Weights of a small mixture-of-experts language model, trained from scratch on English Wikipedia.
Size: 11 layers, vocabulary 2048, 26.1M parameters.
Experts: 32 experts in each of 8 layers, 192 SwiGLU neurons an expert, 1 pick a token, a softmax router.
Training: a variant of SOAP for the experts, 527M tokens, 4019 steps.
Below are experts of layer 8 (counted from 0) of a mixture-of-experts language model. Rows are named router (the router's row for the expert), down (a neuron's output weights, with its number) and show model dimensions 0-159. Each number is 128 + 24 x the weight over its row's rms, rounded and kept within 0 to 255. Numbers have three digits each.
Before each expert's rows: a language model's description of what the expert responds to; "comes before" lists some tokens at least twice as common just after its tokens as in all text. This comes from a sample of Wikipedia text that the model never trained on. Tokens count by the router's weight.

# expert 20
Description: Prepositions of place and time such as in, of, at, during, near, between, often before the, a year, or a place.
comes before: " the", " 19", " a", " 18", " his", "ten"
router:102069104104149128172129113123104127118129126151109110112091099115100130080130121145132103167137139097153147122138114109130149118145135152157135113136104118090121121152128142136096151104160112160172141133102117126106106134151099089110103081160160118105114136156135115172146114141093153120103127130090072090098125114139168125082109138151080113095164116124111125126089181120119186110135167115167095126114123133116110195116120116164125146136116113134131154128106110097156104151135139
down0:139174144148128112149097138128126137102089120125146168135156169135175116100155063166153145141126127127124127126118108159137100130142121145098132146135154135150156137182167178154127092090147150142135114168129134118158145179094119100130123133179103118090146131146148147138138149112161137107136075183140175116131117148111080124139113140126150107074130139169130127166078119090124145156141103124139120130132120140151097139091151130113114097118150120157109145130136123163146141113161136
down1:100142145125156076171139139077115169127139142112170122118119136134119122121103108134186116152111112152134108125104139171139148125084100118130107093127141123108147147145156124137115111131101116123078138134150133130129089098096115141126122125155135091136152093139123167116110093121132149123177176094130125077165108128140107149140127091127137111137150075074131131119153101071094152117059121080146121106113141098169129137109126135128145113151104106111111098112134107172150122130153114
down2:133111176165085071138142124130111130115151143168111136141134128137127151136129164146072093107124124169120137123121109112100181146120164150159140092135138157148119111104134146129111143117147120122127151107084190126134164118168144143161115103127122166156123126086149173125153109115106123131093097074160100121156130129158147158158129157162142108101148114152151140170142119133120098103074083134134110100081164142128145143152121147118112158137141113131135156137094132128099152126134160
down3:171112103132123121149121127130093154150096143128086179094122148130100101104129164129150170164116133156121146109110119141099162170129131130084135085101117108118116140179145128102093123143159120155141140121141162161104083122159129126108131106107157098121129115160079137109148124126097135135135105102149136097106111133078090147128124121125117121110142129159112144127162187120137148114129140069181103107121101123095148137119073137152140129179115141141119108092121084089102109121106129
down4:129097095133105123109104156104126120144123149137151124154165112135127187107130102122155113100083105160116140192147167133124140133112115203115085123128095175076136166147129104119110117113125154116128119145155114119148162129100132164111168141161109114121148106098146123122114106151128128130123116151138140147153145111082139119127117089101136098143117068105122121127090098135116135133097108102138116112139126122142146077090166119081171157129150096088128115118171116157118089125126123
down5:130131147107147105138113130147130130140139147130117117105146105163123124128152119164129135194130098155084119128140093105141128111109102110119083153151117160046089124157164067113160114135145109096128120128134162110112131072087104155146111123162164120111170159159109131125123114127155137122133128116118142168152137134114148110136124164163158094135130159107164095127145191112135155129085100170110090110125124114125159103125077113116119118140092128139116139118144160141113117116092114
down6:143179112141113135112135113130118134088130172148190138129138094128151158145164132094124122099147136169135109122168106163109114106149127127139093122107150110189130113133114098140128153117121100112139130140118166117136125057113129104132110138101097140156145114087132166120102124167163110149119153121157137093135144190097166100137149075127135140121124110171124094132126110131167118085132073150159103133126122180148115117122143134129102090110133114093126101130161154103143145122147125
down7:150097134118144136099113115113121081149145134114086117145082149153126109099101132113128132132089138120135139110133125165155111161171150146173205120145097156128102130134129155122097167110132115124122100119147133161139139099140117147152117105127160115104143144130125133091087101111145130138148161128092146130134120140143141099142104151132086102138114096181114134127131135187071149113117085096092106113166119128125101133119126115127144117065095116105114110102165099154145140160100181
down8:142152136119142145120107136140073121109118162140125139103120113137144102149140123093142152135133118124123142130132137181143142122156068109166178146138122135134144130151146129119142149128141126123102118100106116150181105106137143119132139133124144134140128135137169129084149128129131160121138144077150138163111126155123135138120112187124161145169105111137078117129139115103144099103129161179140137106148073101095135118139127088164068090135111170121088098212152123139134123086083127
down9:139115089137086179134162127148124089112119144101112114118133136139121149168124099114127136084125170142137102185138120130145155143159105120118138097119152133135087167112085091130129124115147099079136155131090166131066134111135098128117143116118168166131118120128110120102118117077119138156128134103118133140155138116115095118136164082128131196186099106162085118123106134147104139096136111116153130152167145109121131146149104103127122117154129125108133157133172105138066131109135138
down10:134137163159142131103124140129153141121088140096108137101176147141118133161113133109119145121132119150122151116116180133132060121110115153093127199102160110112142134093145121158113160152132125154140169134158086115148115149160106112157138103104118154117132111117122097104110128128149109107117149133135083143138162140152190124077101139159132167151083106120136145130146098098154135119152104172100159145138133176148124122167180138114109156103147124149136123142095078142108127127142126
down11:104149140104136096159113125119134140122142132098093099124100074151117114116095157129130123164174146128108088134133160113114131151153157149096101089141119134107125083161117144099131126124125118133143165152122088128130125159165113134087123108177123103145118142193112116134109123141150159147123120118136114142129140139117116082136092149154125152153106151122118117148091125176210179105102075110148122137129130134101117156150125096113105141114111155135127137124074064140149158129141115
down12:114170136134112110113114177109134147112163135115125085144111097106108146140162168130134167129112134119131164124134093096092117108127145107140100125146144146124073148141136150140124176128145142111161148170155149151137140149138146145117084090139114144164132171112142138167128162175149179091130177141105176151149138146085154146142126088106123151132128107144165130135117079143080149101152111161107141138138077103151122093129128119113138129147127157112135166139116173145103113142151131
down13:080093129153109115148101159162099148132177162134148093107189093159134148107144142122138111111179152079128142102104137119087157145140170125121134148113131120200107121140144122101136104179129124094132114128139130140121089133106110139087135138143105145100128134133144114194148155143132154127120134081132164127141160150127142106109134104172125127138126081142075143154120116154126139119145147103107117131177174159135104121099134137130107079147139131104096138148140129134133101131114129
down14:162121119131158090127125100108107112204151124140110066119171115083158101105113102121167124182098141123135130119136122130129136149152117146119104069083095137135123130172140108126142130133125124167127130134105113123139137174141175112156083125136127109112121130125083113112160101149094133147141120115131127094118075133098114146086144111138111110132185117108163124131123147130124081130170143095140139181091145100118107142132162119104116153118131139093127114111090141099112144110145130
down15:134100132114108117104120111140128129136149125145116110127144120143155111083122132132174133111108109147095164087171141107127139121126123160123146114144163133089116102175120129127143109118143106105120148136132095137127160142132137163150109164176116117119162173102159170130131107161140141126155120117138078141162109128109084143138091123167143110077137166127127171138077169079129153122086129114156106180147150102119107104148118165105109074122071098120111148125148130128138150152090118
down16:160170131080136136164141119125108158131123162129122144118087161144112163094116120145126129153171145126108153119108110090143094089109114099118106140112113099139120154186116118092149100148115163164149131155118121151167116091128120157101168135121121130143136111149107122119111080120134153124092173128146106122151150140119124129123106117126136115059130178122082142108091193079124165137100151132107117130108142141157117105124109126133082144111125177124127099130174106118138131124096103
down17:148085121103171055135096124102137124102143166121159100138113139097132138119120126122148112148107169128152137110086148141126128100125096142097129115114120160116147115142124129075129098091191125175099131158108124125165113104093134135133129146105110144107128141130168132069129094156135093093085154113153140117165119111122127137087134128139119146081110135138114139115077129152143121139136131122104145181102105124118128086107082125158135127127136107168109130080116172134117159139131098
down18:115095077141105122111155094145123096094132101106125135132136116132141127119117105178082138142132131126098148122143087139159107163147139124114126126105131158084090143142102149166120126062103126119136088149125127139079092165153122143090094092111131122104136162126073111158148091141125122145124140093149152122150122140099099146119109126080137181096132128098119113157077142115161155125169143116119134133124117111083128130145118128148191113139116107114139168102133138156132137177123150
down19:128098111136122110141146119146083107106077151145130166183140118102142136077137130137118122107117159153108109160167088110164156107131111131153150174110090140131136130137105114106126116123094123157125102125159162123121081133102092148125130125111168114147132128152134108113122091150125145142103129049134071092141103087120106162090143121125145114086134118103115154153138121143181121133150148102101098119126172078133139135127142098094153152118115105093125120145123150123119146136126179
down20:141111130109133112121129107118125141145118072177199120139145092108084151104160125172127111138110142103169151140099124143140078102123106106129110120132181135157088108124119122123137094106121135168169126125101125131086107147103123126148124121136087092113111129152116105148105150170115140105130122151145127141087144150130163131098118126122145081148135214107148114120116163121101142094134137124115104119153118132074107157136117113156149128123140156147124136072176152100142138128145110
down21:124095092112116141114111123135139137125124133165123129161161082152136140108141119111144128106136134070147115145100152106170127141104109130115125121149095091125047133154168120156098128105144144104129165132124142135124122128151121121155153070174137111120116110137140139142156087120101123105128111153106101090140153133096045126108167102147114075098169157161120126133139161111135119125153137143129098117123139099158099124130176158138116135139130138143121130188178129152161126136128148
down22:174148137099099074134120086133149128130106129118081098127151152097122156158127117161088155102118113165111164148159161117135106155181094199137142130073112143108128128102126094132122128132139163120105140115108083168125118156114106104129118129094128140119108116138130133098134127119129167168116119142134125140126111093149135111130171109119145086088133089136101149142182117121115127147140141128148136101089162132150143113064109126138081152157147118133145134139137143101168115118106109
down23:126135149092121117141131099152129115155089142117134150123131093143108134158121145146153112152112174080107118164111142113132134156147111130139105132136126102132133154084146091151147130115129079143143101159123131122103127144094126152105119135127130087111097140135151145115137084156100131147131114081133132120094116111162072138145149088117094116195116159128125113144119149125130122134173181094194092164153101147120107136182131086102119095151149084109159156142110156131129159099142136
down24:162155119128158119138126090107109147139119132104124160114150138096102100094122123140125136150122143138135141153131122142176083163143151122113171108122134110153133131184134090126101090120155110184130123116144061147159149127153102127120149119105112127145131175101151158099135151121112115101081119155145152110120125126079165140129142171110168182135095131110112150102138127065127148171140127178149104145148138149102127109120153114161140135122165151138110132146166153158141098110148109
down25:172133133144124119148148142177135159107097183124116156091106106120137102113143113120090143122163134126121112131117135112121108150096085146122162084115104100099167114105185123134125116083151140122113112122141160139124103128158096140143148143128149132117133103147100128138117121145134105159131110130132124110097132168107083181112136131087112160056101142117131163156087169110127127104118127144117118125099149141124146131130127181141147135143138113168131153082134074151118155070120171
down26:142154148141150182114140133130140116148099130106148118096153104102101122129152124131128124130141133104129143104129155124117160087134137067191121153133115137164119131088177122127123144166124150115116116109123097124141144118097085144136113156124122160141132126125102122123094150125115131120144146107059139090140143129129152116156097125123125115239128114112125122151118119102140068099080129138114163169132121109131075140108118141140115142128154113139112105170149089125148119169136096
down27:143128143111133121135124130128126137137132118118116144166144146106157132137110164161158111114106125129118144102152120127129159156147107125134093143093136117090131120130143122123092124151064114151153148112113127159104129129151138122171131093163105109110094146088161120123097140169145093104168128106110147130126108153145127145139087129121121127255132128131151140144160095188111156148168105124134123098124134129075130152121083124126142166133154142112149122164126124105105120152123145
down28:128127148113098145113149156143152158143137146071132137124104153139133130140136153141122117109104124141124139118110125139129154129113129150120149141085166120135096113088124093126155104130093114069145165089151123153149142107135084130133119106113117111162153123124104144184141106090117104144104155167068073167131112128106177129192090101120162103176127105132104121128085107093139112107138150136153113159129116110133126156110161134142166149152133176154114145153129114169152151117151119
down29:135118112107172154102121100145117113168154166134126124136094144143108157135086154120136107129125138142136127111132135124102174083122146128126112102131126133136142111140116160115100134135100112169121127112073188152135133133180138134120114095130117157142151099153140132134143131137167123148156081110091139106103083131171141102107160156148090094118180090159126108122096076162123143123091143126098127139107088125153079172117101115151150122162076145119131127087117123140132106166139120
down30:162127126109101123151140097146132128126140121121126126134132102129145120149113113084128104129105179112161160139121144107108165099132135160134085099115110158154165138090134120123131169133140103119115167124103166134114096129118120120131121152133122121150109157103107131109114139113112133140124151125081145143129091112042121155128141154108107147197074111139095103145162060155100127136137112100115106097115107089085156148156106103106101150110124063105148142134113105122114106124134171
down31:110097171130130157122106162153156141177168140121154112135161106127185114115086087131155140119143113103108185093109086131084108117106137173135154153090097189113102096136144115139146138092148110109111131125138105107144140131101119115164107128140085157111139137131124172117125133116163109161152136123103101123106135165143184089132165110136189136136132141160125160109145133114125155068115160149120101130137108111121111142132132119112148146116111100098156106125140111140141117145141129
down32:151158099125128176113095109132150139138148108114113140175157112176130131189113171129127136126123135125124131144163084145099112140088120139170153139155108143159124124074188131138165124160122151130134101118112162157148138158119126125140145134156158144129144099160151092156080129144135078106136132109116147147133133127140135135145122134115103123180132138120110126118129134140138106154172180146134175108167119119111087156188102161102145130087126143132099113134116135104083121124109090
down33:095089126159159159186123100141164135140146081101133139160103114186101100142142086105136119134172119121150113135130140136106105146133078129140136129110130111078130068126175144133093168139125112097130108092148146124119121113111080100123107087127101105128144122106141102146144180153160101105125177099137109119135130141134148138121137108150168155134148105099096149124147088092129125107128160136160126104119116118178130107145141128135090155152134157154164144131101124142158139109134138
down34:103122154128074079113141103120109177115122168127115144065129149110075170098117163177159104114148118068144113134085140096108119112152143114103140143112156139180136149149118095142148138167137165166128087154128111117160109142131127141158131132100140161120107115119140121165113154106139129094129101106100101143155107148129128132160108118131109149101109122144060128115126100152113131105086118134128173141138112120139164146099166123138146124124126131113150087133145154106125110134129089
down35:156139130101173134155116096128111134119095125131125154122123151080127133050127139084128112139110115161192122139109094158091144123139123153138169126102113166136144103125117145119125102111171092181085119135131140115101074150129119143133168168148152087143179114121150123128145138170147122151131105145169152138077145170089111139099159137141137093154123149153084144138147119139099116144129130112118100134117141124137155121099097124147122179117152109163149120128127135128143119155108123
down36:163084119112146135128169133133141121143129177139115116169158124096154104160145162130130099148093140120118084115133093073114118146146085110182134132149123138096100122122172117134132110123138116123128103126144134105132116153123129152142151126142094148132109083127148122125105139105156128134169117131116183067130138092173100142155080139108109094114092122140138108149102153150116115129140151104146157178129094129093090150173093124118127165096146137086147080106113135146123104149132111
down37:168140131137140133128171118108092126095113079126112124133112162215129130133134153105141111119132151161077097156142106108151122151101151165136106148127142132159131099167163146137114120122098123127196128150142134138107126138174136119127124149144132117112138121174120128122111161140138163072135130092147128113131125118152164106136121118129103165142159114110137160110102100135169105110171192144158135126136120092082135125151135145148153104114093117100099131150149169113126136146081142
down38:121116151149128082091128088133085111126142127159122160114133114129185138084118112167130141104108130123162124113123086109115158087154118113092123140087093096133090089131139171099166152134105144150103125117147131133116113181096167144120163170158132090108104157133157100131141145185107138140122125121101136137137153116139144122101094150119131114087138097150143148130152127059120101116138122135111123128141136128106164140170083152123123144159133122127099166093115153124116155091144141
down39:111132136159121114111096087110142137111135116109146138123162093126117065097166131129140138163129169117146148122058084135151172148135146119136087147119129135110166149138133139197105138106123119101155106138162123123122105159153112135119136166165091131123127131120139127176118160149164165102093139141083113111136093119149165145115109177147138149118110126135097127152141153127147111109081168139083156111117119121087131116114156100123123136097098166092124123092131116115131141138167110
down40:153143130114103093146139110112124145124154139108163145142149123082159174136126097130121099115156144130111095111125106156161120107114113157144146114137101123190152128156163112135137135161130141149179134130099100099121158175117092127149143128161154118118123089109101152123097141176119106095117116112161132117098092178167123153141117147092151129077149133104128109135181146151151130094144171120092162129152139144114139106119140127085099126126101125164175108143160133109106118107153173
down41:116093092132137134094186143167134114139167146134111104151105161110160094106124121146122160118130099114116157113114106115156135134186172123112133153133090158141122132152091133118139128079162120118083110124122078162127097136132130127135129124127112173113144135135161115159120119115110124130129139103091131118168127139135183100148080149145126101171134114132151147165097128141137159081134102135121086142134115118140100163118105131186117098122112095076156159127158124121077140154126107
down42:091099112109117083143105165142138161114120111134134082097146116116106155112133171133108182194102152131134103164146114150160070131095115144107133111173136187143110105114122146160118132160126106131130150157133152125149125131136159151144125090093137113119100099143118084105115119131126156131132127134141138182149114115093093123174128078116162129198107138107123136147114143091128128121147139159115097122111093118140147165109120122119137159111141124126089130098132159142140151112169130
down43:125141117116127122125149083146088166122174129127104171131116193103119134130123112076119134130167115162120090129111137097108157131103141138155138142114104138108146109168117123125131164094152107084094105129152111128145140105135137144136128161160104162167125153100094123120119154122098130119095187080110139126166142113156134142184100156100102153079117122141128117138118126127153123163142121143142103144131121131134066169126114141117065137103082112178136119120122122150123129120151154
down44:145093131107129129140125149176092111081110106129092135152113093130112146103151150101108110124133109114125103122119154070136119105155144131142150158206134130166107143162124136168091137137100124152145111102121170095151130098128158129130119124184087123158137104141103115113067109161111120141104138142136140078168163153153162109131127125133087143092117132162099135132117135117122115105127122110127136182190123153125129149143164122154130148098102154135162098147147132131131147123155104
down45:106095133127187152149109135126136131098090131114127150127121144122188118136108128157074133120093141136146112157124134121117093119155099118126178160105098113137105048167146111121144080121158127152091124092122090100142159149144111134155144133120106079152146099128138138130100135123130105154129151154161123093143125146123115126172124128138136125176129154132087136116111144139149104163140121133127147127166149127138148169151131136141127152088075132170155106162121142129178168139164117
down46:145100129124148093066108093161141116124153093116113150120091106094133100105138112098141166123160123144153169130110094124097137121105139138115125157134168090136150127119121097131107101102120172093138093150115102125130108138181091087117157106122151118162181078134098145134139140177123108104105138137154140121102163145145141126157132119120117117086131125091155125085156159115157131140114125155125087117143117134134145133133155087117135097091105174121158122126148065130089138132117117
down47:169132140136124158141122122149145142123127121076129115129108124159098136088110145109141089160127142138134148120078178145105109143178124123136104127124128183182125139146131156096080111114097090129188121070162122120090129126152117153091131175149089126150140163086115116081159120112170114142129163122099123139153172118133148125151122116096121125171105115155131124163134123124108101108127133124132162163129097128113113146115129133125143153142124112159104130130088158091106142144170152
down48:136131132142117097144133111105166125184130139133137152138107164123111134091143136191123139136160112154169110133099111162149110155130194147123109120114089137131112167150152155135136121128109134110125157115117100148139151114114071132146143138114147105125143151158175119128122129120103154160118173138116084157145175177128106152127155145110121148055160142108158140107128182123127087141163145140094124119121125111125139093147119140154147155181136123116136128099128150120170104155124170
down49:129155129101119128155119115174155144145126104142103145102137137144135110167110121116125152145130137129134112147107151101134108108119124085098142126160186124129119135159164112119132161135185102126090130130151110134163190126100154114137134122117099150113121110142128081120120175096121105096142150099116078116167115136126118109145116140188133136152191161101104128097141157085117104118127168132157162131099135105125092147140133119092139156132130150120115093138136140065069115155154109
down50:138135107136153106099138153133153080089142159122139077135131116154146193119126164133150157122115199139141127096122078148123160144172164101114118116126143159144128109160132141119122121132092091122172121129126108117134137129102121148168129153146145145098104104122106095130126129120124138135058074170121095137109088126145103099125130130143131127063103075131125117105130119157149135148067121118127119146161127159112096128107123114122094109150138147132132126097138116084151111140126152
down51:103155204082108128128133123113134130152129097177157152128067138144176120171127112150166105118131154113131105121109142111151148139117135140119116119122123150146129129165101153098120112144167144137105159138114137107127171137129123119098115111109136158087115100145111134125127118174094169093128107159111106152124137121158104117140115120165137125109138103119103145099136108117152119189139165105163106113080133148091136161193065127168143125154128139156128143110108131103145116096126130
down52:115092132105139118184137143145137109100153155108120095127112128138137123139118080115129113140159130135138123151118124167126089132132183159119150116125116146128095120156141163087124145124154132136157106147146103100123103154133107115152100145118160139097127141115153144135121082095119133147127137150099127136110146129142110123143152094151126119007123119119093120118158145126117144103086131120145088138140135147130095165188140119135131128158186146107139074115104107137155151102078124
down53:128147112133148114091104128157171156128107150122149154109164119088102124125131084117123092116149150133123154115158149136100110185125122099129108174105155133124127130142105106130120096110157137100102138136155112121123137124151103146123122146134144131161153147159155139166125152097102090117083128143126143105127087079112126131117140175146151114128081110133149118140124097174165146135157119115173113107131192144134080134123149188124115090093144157167074120124135140133107164151164135
down54:119123138136132086131114170115163100153092135086141079136111161150155145122153103121155126142108097106141098138149093094141147141164155118142130114122144152134134156148129097098096129105167109127132106117154117116110090116132094115142127150170138105145144091144091105158167110135131139107125095132134098117155101130077141124141141170129093123043067128171125121121135145178098122141108151140175110110136136149125126149131161109157150120147113079138086146112091119153139108126131120
down55:145130159097112132124085131102116122149093124130111161155114143156121144116101116139102101131114179135112141144110125127102108126060138103103112132091136130125169134153157133135118131179130136096141153167165113136137157108126113102103130138128108148164119130128196151123115118117161127135115113144119156143110166171108150129133095127116110165131074147140111125148106048138141090133118121155123149154176140181117136069119158115145119074104141127142086128133102095101131121141098127
down56:151142128126112120160125153130101137147148142083136118135132088120159185120135136116114145142097132117116112119092138151129116127156121144083089140093091153119074126192117142126129124154151117133111127143130130126171157112100124192149141095084125112133152110129122101088170143121132102105134101120135188122140114075173155095126111159138168133072130116143149145107139143069157104131100101131128144130101115109126119162103150149136103143194119133122131146085142126107128125136109109
down57:121139190142149163129122152176175130135177132140138161110155073142142124155099128105081122110083114157136141165115170111129162169107146143141121103102146127086159092107130125097157134141125144143101098109123155162100155144136092119155121132129108122097144148087165160132132133154089131115144114123135151159075108140145155122148128103107129119144145130137114155145114075121143113120135088131140128109149123100130149095157127144106138157091094143161093119127085081136105100141105138
down58:121137133131117096147099111088132116146128118131095133132145110082122097126093142135122167139132109150136089108131181143151127102141150144126101144149116199114165131128104155143122166094111107136141131185112139125134165115134159101087127140138127075115188096094158125122173152116110156159120135115108166152177150134115110134143165102130147130158139098110159122110145181105100164095156131105130117135149149132129117151112137153146120118104127103085110157121114106175138078131158131
down59:147144106136115173131166114149120145101129105147119167099096170103120100104082145133155089143189143143132146174155149091139137155122143099125144114136135113082098128162136143130105142129116136114134149149129117103135122140101130123133129131133124165113117129150139132144116107122128095111104155143155145082129137131149130112162093161135127164064109148146089095126147147137116131150153183103127129105152107138110135067121121106131102134108149192129172136164167114059119097103110129
down60:125139109138103098149120137100139150157150142132068128150121120138173113205134147151123139162118111087118108161063117130100078098131137135076126129126153161144107161105115113120104118128192145170134126142124126109164137111090108085122125158113135116147075144108114098114140134139154120114149174106162111148107130097140151144125168131104144132164129126153125115136146145153095132119159105148092161101113094139127100102154110152123094103087130138102126090122100151146115113135139125
down61:093129091115130101111143094119122140125078131151106157124167182113165099091154117125122112107105150128156080161170162137128121177160141130138105130124154169115109128114120180152145192141178105138120107114091137124119096158139144107144087107110127120100141102141108121123137128112131143115146102157127102139142106151149099115116091174163118140121155132116106156127098171093124130119095127143129114143106122121161103143141154111085097172111167143128170113116125149123095105120139172
down62:126079124107109113154090148128086127073116153147116134139104105164119131124121141137181146131089138108128133126100129075099141124157131154110140111157162106134143119127125117154111165114104110136153122113161140133099175128146142167154103099102155164144169130087069115116094146160137118128146082144143088134131096133124127158118091091126121142063081141137140123154150118145111128096139113131133173147116113143099135160136144131097130105137119162101107125146106103066161125146103111
down63:110136104096145142099122074134136171124151118140136119100141117122158137126158154166143168170135144102159166168108059146157116119156099106130131138133144100124158118144117120120119108134126111120149138132145111106127120126097120108121102151121099142106127119142138139177134134139135120162144125112104108158115191127160145131073162142154157092062191085103142114116094151125101174120130143174150117103160114106152148153116112110162163150118133143133103136137143128144109106163142084
down64:072123135147127106139140147156116165154171134105145105134103108096141151121085124114140163149113151138155140102130128145087082120138144113110140138183114130107121171163118127098117153113180133114125128103129095167145130131141085157125128087112135129147156133147120135094117187131060133067148151113138087133139096100142148116117124109133121124108133119134130122131121174073116126131146128119155128127127112150162094156114132144137127125106138120155110113119188153135143165205106114
down65:114149145098154104146128171122147107134124122140187121112116119121165128134153164131176111081091143100222162147107119104125162132124160107111151181111137132126132158136080104142135125136119115100123110127132120123121111129092106129156136107141117123087117090123141116112131134148108138136126117160173120148095118127129192154096130132181079120075139139160149122108145177147127138170139089127102120113129122087126137090140108135131152146139131137115147127123148098123153152133164094
down66:100153117119158110133149125129130148146155111132149090140107113137126127127102137118128119154101153146114142137161146138134111102133144171116109132086140160119118093119132116139079096116109172085140131085151143142139135105094143072123127140119184162119124153136156090155136131164127146132058130148159096100154110100139140123109134142118142133109079122157112094099135167135196177176136121112106149135105134171125103080121139138121147158119153178138139124128141135133082085118128158
down67:103119130146165097100123143101133152135096103137149139114129095126106115135163165116145107150121135146154125118094076071146127135131130104162162099137109161138143151162149110137115116101123172126111149123124096090071130155127112135152130096125146146142133102090164130111117087139126121135149169129146076103123142177135095078060143130142083118168125169115110133146117127141118129129146097129085145109126136133123136113140138120144107135079110116108151103101146172148116135184149173
down68:100079138136099094119106129112107158094122148140122089123115126118139143132123152170126144165125113120118151125109154195083148104180098103148138073137121111153104134192152138129096128129114132159146131116149155183172100151110144074102086122124095117128099145129151087104155148106115127106127133148121136106095162105117110137125091130140082141100111116137112131136156155116122114148127149099119110124097100123081143130097113184119090108148122131139122109151172148137136106111110119
down69:137129124155156072135135135126133100128090112085092160101104115123124101163131114130114143128133129148105115165179160135118134143133112073123123085121102157112121140105114119148109114125106095116101146121136136152188177116116206148144144115091100132173116133115105103094160159092106131173146120119131101146130135091180131084150144151125129137138114164085090132120106118111159111159110137109124182127139106126114155147114145111112147109131128092132116085150129096102119101149121136
down70:103115108110142157091111098107128121165120091131161148091092124143141126134131110133130122099092119154140108115061155135149056123090103148126119142119139149102127106141122136115112136081182126126171139120131088115162122110120146126115117109153156136132080107141152097124142115116136146108108144116141127082137141129110118094121096128078089165155112118074120119150124132169159127155097145165128173142154138108138111145148120130150153078154090109096141110171130094126108087132154119
down71:111083093165135107158152135115092071103129146130104129101118144105114141119125076166129145130128138105130106109124145113116158097096093172137120151175146135113146100113158174139121113116103139122132134139121141140129124154125141159096128120157145118112087092153146110150140129115126111121093125160088080083148100103165127140160130098147164175143124076143125085127096115096087127145111123127142103111114125152148114143145123122114133167069118105121091151103096136140197112119135126
down72:169129139138137138112114111144164133136103102108132152115087158172155146089104121141121132094103123114126119122150159153103153118087134126098135149117097162148097107140130117127124124094129114108147142154178117091140118120092127152144114128175117116175147118130151127106108059094083093140125126146124123170115144122119097130140123118119082143168124145184114134143128144089104114159167141099170108146143120135081184161129118131140141063092124145143160140147104143149104102108102141
down73:136085159116159115112135122128151123098131107129099088123119135147097119124123122103153147147177179140145101052121139111131118121091148126132121147148136147136083131105085154132155161115199081106130149153107133125110148138098130185152095108107093113182168105152125129147109113139128108118109162125119143113152135166154128172148115133112136072129141167136144119128120129118109135111150120170139139139134152121162120095107139118153175139165122111086133124120164178118145115126146111
down74:105118126110169140110157143154133131111125131132110143168127137120128149125132107146139129131100144097140139085177127115136174090180138137132165142173174083125075148144114128120091122134121139145094116127109127148095154127140144136148159145124127119125141118099105138154141115119096091138125119081143101140149143154147171096100101115140097082091077133169143097121153106076111139140109150142166109150099132150103146163110174177126108096139125092133169081091117136144112100143116138
down75:136107126158098163138130121138099156096129141084097114146151135126135152104128140133112088144141112143124145121109131130095141134110090136166155147152118115207139171108149132125097141115106095121115093131143148097131088146161116099126126170168111107164112083117160165126115173137127114131136102118153083098095163124140139130143173137101117160107137142117117159118142111157093104099102150142145156145131068202114128148141155117160118099134096121155113123127133131083153096120121117
down76:148137131149131093113110160119146156124131110136157126132149096174172104110144109141143130142153147072160119139112167140141104128136117112169080124098160124106152138158147134125137113115114193135174175132114114145153173135130146154116148148094128119088113121137146110133103148119122156162140171144122146136096135105136156107116086110082156101100092139095124128159132097157158114082105137160133135118079117083107114128099110122131138125163096156137101123078122142116094123090164122
down77:145120150162141154102085132122148114133093114134114137164111093150139128134162135119121121079153162152101149129143120117120104133103153126184103122127153115151107128089102103099169150128108133137171101149142126120115049085063110114109147176128131111149112163130181154144120117118156127132128101145153127112088099115147196135119137152163118147119122135118135157127163108139144129100093100130149117127183097103128153148155095101146138117083139145145123154117146116114100106120119122
down78:122140147080077104104129147109108177148145099171134152110158122079165151106095164159110158096093138090134120155109105123155132140131080134125112155112132120087148108151136118106147132122122137144100109126130135130129136141099159116107132142144126130140141150145152112141123137195123107106133067081142170119189144129102142109111126127114115139110180131107134112124108115142133140125181152160132062114145119153106174102123167107134119154132146136114116175135112127160091109125146139
down79:143126087124090078103117150138112127107107155114104135122139114099125139170126134100101117165108138124099109153118119113164136085156142106169122133138109120123133138143145110088129125095166137118129125096106149082093132187138170112135125159121099122112130133138117108140140127121101111114104131128135115135123168123165124140144087138125116117073113139118144132170114157061168118106118117133115146170140090118102108179127155143090150116090129079113150117123194169167109144160167129
down80:172154158143118118140124119087092135145132125105153134106125127155147121148138148147170156149118152146098118114141123087132136091096172146148128126148135088164134163120138116138104124119134105102171103130125077138171105100104107133136089080124122093159132189189120130134088124146143112134127104106103114143117127095110117124171140127113155139163095136142117157122094083091116126143142080134165128121115086117144160179144130140125170101173146137141119106136134138119186130119114101
down81:119142114133103122186113131133120168140115124113125151107115104146090131152104170139118148145110144164150100142111143145134129133075147164140137140157130111163132120128123130135097146150114116155080157112125141115118088129089163081136106130147115127110164078120104192152122152063129160117116137182134119151172171107145142129146089142168136115120138082141131131154176127117124126147110145129111152128153148115123109114124155186131087099143109116130157072144131150139108111123168109
down82:108160133136162166159102126132091127124150115131134136160111171161135137116088120095102112135142148107113155092131128087107117127175121102125123124161180154134115148121119117122169095135154129132186129113089161124095126137129096148070095116152123193153119140114112102152137142125106135121132090145128123141069144111092137159108156137127115106127127104102131115174119127156132101161094099159124121137110124070112087147128144109151145090101127150118078152128140162101104138151147146
down83:099076109127132130135103148136129101111174126117123112118146119119108126167137111088139122155134112154129150107122162134118135082154131135130156128142112114125094119136175150111066158127106129133148086090155125153160103178157158119139112157182105120156127093116118178154087107165099152097115123173112153137123157134163115153121125124129129107096092133109171068138150094137103129146121111127102113168121089134126136138145120120140128145103139096157162164172114101137104130082113138
down84:122128137116104105137097158075116178149102165141130113137120126099167141067122136124162161144121128143152096144152113164120114181156121138074089092101095121094139149119144172114135156111140137138136158124135095097151126124168124140105138103138135155099163096154127152136134145159118130131134095113147119075151131110143130143124125141120094126164165084111146143137137140125121169174163134114167138096126130169125104156169122110131157123092117107144109095170126126073113144149143118
down85:122091114104101101096127122106112143182118158151099120143142123123134158143144098122120135131124139162113140104095142111100071133104204103109126146134143122117114136135083125122132170143117174090117138115126126168151130121112143115156143137136142114173150156158131160116142127106142126100125062133115153116166119129089117119102072142118163100202118081087140123144148138108120118133151098106101135099112122117127131147114162078107135133123140140115143112179160153110087141126154120